Experts of a small language model: 112 GeGLU neurons an expert.
Below are experts of layer 6 (counted from 0) of a mixture-of-experts language model. Rows are named router (the router's row for the expert) and show model dimensions 96-191. Each number is 500 + 25 x the weight over its row's rms, rounded and kept within 0 to 999. Numbers have three digits each.
After each expert's rows: "mostly gets" lists some tokens that are sent to it at least half of the time; "comes after" lists some tokens at least twice as common just before its tokens as in all text. This comes from a sample of Wikipedia text that the model never trained on. Tokens count by the router's weight.

# expert 7
router:494473469496499526492491558468489460532469473490477511482465518516489479483480482511496497487462445536489456473469503504484479540538504499502532536511515501493479466516530497488537512493513527536488459539491480537552463489470486505504516483447527524489490476488499508513505534494456525553
mostly gets: " −", " .", "°", " +", " $", " £"
comes after: " |", ";", " /", ":", "1", "0"

# expert 42
router:541475490506467563472470484485479540480492464489500521459444469472476453470505516487485467470501498501512536518555534528482491511496521467504524538534473497456525494513530492464485455449470497468458449477484502501522484511487469482490529472519519513502536457529498506513441506489467509496
mostly gets: "″W", " English", "″E", " Italian", "и", " Chinese"
comes after: "20", "19", "18", " (", "17"

# expert 18
router:482489502510523533504527505468501525533508499462483547528542502499524474466511490475516496517467495511509539502507488508500470534470511464448500519530502517483493513518494525508497509487477504474499517511484482471492455500534496495499485467520485454491542526502518544497501487533488466519
mostly gets: " new", " several", " third", " large", " high", " same"
comes after: " a", " the", " an", " his", "'s", " and"

# expert 32
router:509540512583471500517539518475487494479501462498463493492517516491522477455540487510495474513545510455538488498477503514499499483495528538537494499457492497502504505476463492485491494463519515489510523506549471531518497484499493504466511485489480511464498498494492525464515493524486522532
mostly gets: " October", " September", " November", " January", " July", " June"
comes after: " ", " (", "–", " on", "On", "In"

# expert 30
router:538557475479527493484498511488476565507500455487494476478532519491492502489484468500480530544494498503510521491505511514521503500508530464507503489451523516460461518523513508537503508525506526494467517497532486461464490489516510504511529491482520466511522510531486485452448477526523481497
mostly gets: " used", " known", " released", " announced", " published", " moved"
comes after: " was", " to", " is", " were", " be", " been"

# expert 31
router:531517496496496538529500520535519515514513502441474518516524468484510451491511454530542466565538508472516520469532479521482532471476532542515466514510498517469524477521500506520469491499506520494475535552536513492482480483495537482481492496522490490535518449478553503500486476493466505521
mostly gets: "2", "3", "0", "4", "1", "5"
comes after: " ", ".", "–", "00", " (", "10"

# expert 0
router:516480507503477489491497541527486465507517477511498495478505473492513535525466544501488543509481482515502461484465507518517484460528509565449497498541478484508494514467454552496522507546486533534537531488530535485464510485483519535490502491518514501494501525542526456460516505464525522518
mostly gets: " has", " had", " who", " have", " they", " They"
comes after: ".", ",", " the", " The", " that", " which"

# expert 16
router:515493474510493510504494485505483491472512467513493478479505481474477501493512517511534516461502486492525489533526455499525541510471491497493513488479444519500513501481520506510468501489505471507502492521522510528557510506476488493502506581486421503497492499526516541505471490490503527496
mostly gets: " John", " William", " George", " Robert", " Thomas", " Michael"
comes after: " |", "-", " by", ":", " USA", " J"

# expert 19
router:522471488482515538471494543529507527484520508524492529501441515488506491496449493504508476481478455539530473465498535480531434487525463522494511494498496483525461482479447519485518493506495451454519546497485488467476475546485497492508494514499506492496473475487481504516476479441538485519
mostly gets: " station", " politician", " manager", " director", " producer", " Genus"
comes after: " a", " the", " The", " an", "'s", "The"

# expert 36
router:508538487528462481521491488523479472538489484473510483494518476517501525520486494455511519481461494491484508480489496499481492491521485473522511539508525526525554460456480510470440499492524537477475491507452510486538467504440482518535526515523498509482470479531519570540486504515543543491
mostly gets: " Br", " Gr", " R", "″W", " Candidate", " Preceded"
comes after: "-", " |", "|", ";", ":", " ("

# expert 17
router:475521527523489510543484449545490475514501548440510486494472445517491529515463481515515484489502547520468510490509486509466497541487504482542474454511520482515518493515523522531484527496504504520467556531481544446482477500507537479468482478507488518488458519493521520510499511536519495483
mostly gets: "See", " U", "-f", "DST", " Inter", " Ret"
comes after: "==", " (", "===", " \"", "-", "\n\n"

# expert 6
router:487469510458502488464486466502502475493574531466502534497473547516521539486518538478492547478507520499484527512489489474527508508531442460536519466531461505527484536508491495510507541493505525527477475505489510481523468524494475487473458484464527501480503505493465466522499550506487459497
mostly gets: "oc", " mon", " social", " human", " aut", "ac"
comes after: " the", " a", " an", " The", " his", "'s"

# expert 34
router:458489485502447531477516487455478456521485507458489509511494461516544490497524512519522522478466529472484516473487538474484452538489524544532489515490484532536534475470509446498483460531512479503508495503466500553530525513546491528488467493494516515507465472474492540528494484460520502491
mostly gets: "   ", " •", "-", "The", "=", " Its"
comes after: "\n", " |\n", ")\n", ";\n", ".\n", "\n\n"

# expert 3
router:502479526546451508494494502543502506501477486496477494505502497520508551522559469467480481524497461505509479508486477465535468447478528514513487498481479473496506503535504489505501512504474507519564481467548512513558537538552475539508503480492449512506539475507547511475507514502521528535
mostly gets: " @", " |", "};", "',", " —;", "%;"
comes after: "0", "1", ")", "2", "3", "4"

# expert 39
router:520531495529500502507473514468480552486489517500465489530537492500504520464487536509499518511497484482508491527464518506560518556494463492486490488483494463505532491464449533490502462447491502503496527499529488541447499520466504498475556473518489479489518516468508499508510447532460478527
mostly gets: " until", " early", " before", " However", " well", " late"
comes after: ".", "20", "19", " the", ".\n\n", " In"

# expert 2
router:506495489536492465474535490501528497477493529497520479520491485505541486525484461495530487581529498519508485495474462528474508525510481513459464476459492491526460481492483496518477568525511485506456471542461515440454481512491495492488505474491503528498459517492478489506524502508505545456
mostly gets: " f", " h", " w", " Re", " re", " g"
comes after: " the", " a", " and", " to", " \"", "'s"

# expert 9
router:561510499520521507536470502520487469506509514496531507516497517498523471510471486499496510477542472517526476493537452535499537464477494537505508498506480510466514502523480445479494481472493491463479507554472471482546492514458489521533540575472497506544490494457538522502535501523461507519
mostly gets: "′", "°", "00", "41", "42", "55"
comes after: " ", ".", ",", "′", "°", " ."

# expert 11
router:521535470509484508530504517531494488522495491480502462480492487484494484488455487464493442519557524495480487493531487503471493468487503483553530522498559492505490534523548451481549474503497462442567502500486527478509491473494496462523517539489487519464510513493512523523465507488477547499
mostly gets: "==", " |\n\n", "===", " MF", " FW", " PA"
comes after: ".\n\n", " |", " |\n\n", " (", "\n\n", " W"

# expert 21
router:525520523493503541530449504507486535501477490482424508476515498496511490504496488481490483476512500455471514520516496500541495470466534513474499484500446483486475490548512497499501486504503477479503519496538503498465496487487494552463527510546503513497514483527542498515535488491486498513
mostly gets: "°W", " Japan", " India", " century", "°E", " Poland"
comes after: "20", "19", "18", " United", "17", "–"

# expert 23
router:464447532511500464486537492493548482484521522557482483507469500501497511528511491507497517484473502529482521532494461447489551515501515552504462462477456513520460486503487522478510545532495473547504504492542505536523454537513517497520519504498487532512477502506487526521529532534511499495
mostly gets: " Har", " Car", " Mor", " Bar", " Mal", " Gar"
comes after: " of", ":", " the", " in", "-", " de"

# expert 47
router:485546502487492549526520486499466527473492533486549488481526466537489442518506463505507505476539501529504503475513513489477509546541504460474499541506503487504496543495504515506494466515542493494541456514506495504507521484560541532475487472520483459487495507538506535531487529518534490497
mostly gets: " the", " a", " its", "The", " their", " this"
comes after: " in", " of", " to", " for", " on", " at"

# expert 45
router:519529509482517477503458506473474474503485496500499499553524544519468520477512496549499530491505501513486481501477482486507519540530514471516498533490521442558456531521495540474520514501496475494497506463503458500511484508486472490482563479486501514464539513490491555467512527502513477497
mostly gets: " death", " age", " care", " Act", " order", " success"
comes after: " the", " in", " his", " a", "'s", " its"

# expert 37
router:511529522472480521534523555482537498487510494503503510505494469514519508482505548478481518506478494455522429494523546477510505503524517508507495559536518549489496524524478494505515522496511542482524485532522479502532511509494492496499505493506475503492481508495448490551525511467522531536
mostly gets: " would", " could", " may", " will", "Personal", " Website"
comes after: " |\n", "\n", "-", "\n\n", ")\n", " did"

# expert 13
router:495488519513527506501510521469486495494513483458475503471505470499518485485534487451508538491531508503535518523492461501454477479463486530509503540546465542473501500497490510528498469471472510531486537551510509503528423515468481515505506524487478495537501478479513481466519543496473505501
mostly gets: "3", "4", "6", "2", "5", "7"
comes after: " ", " (", " −", "10", " +", " $"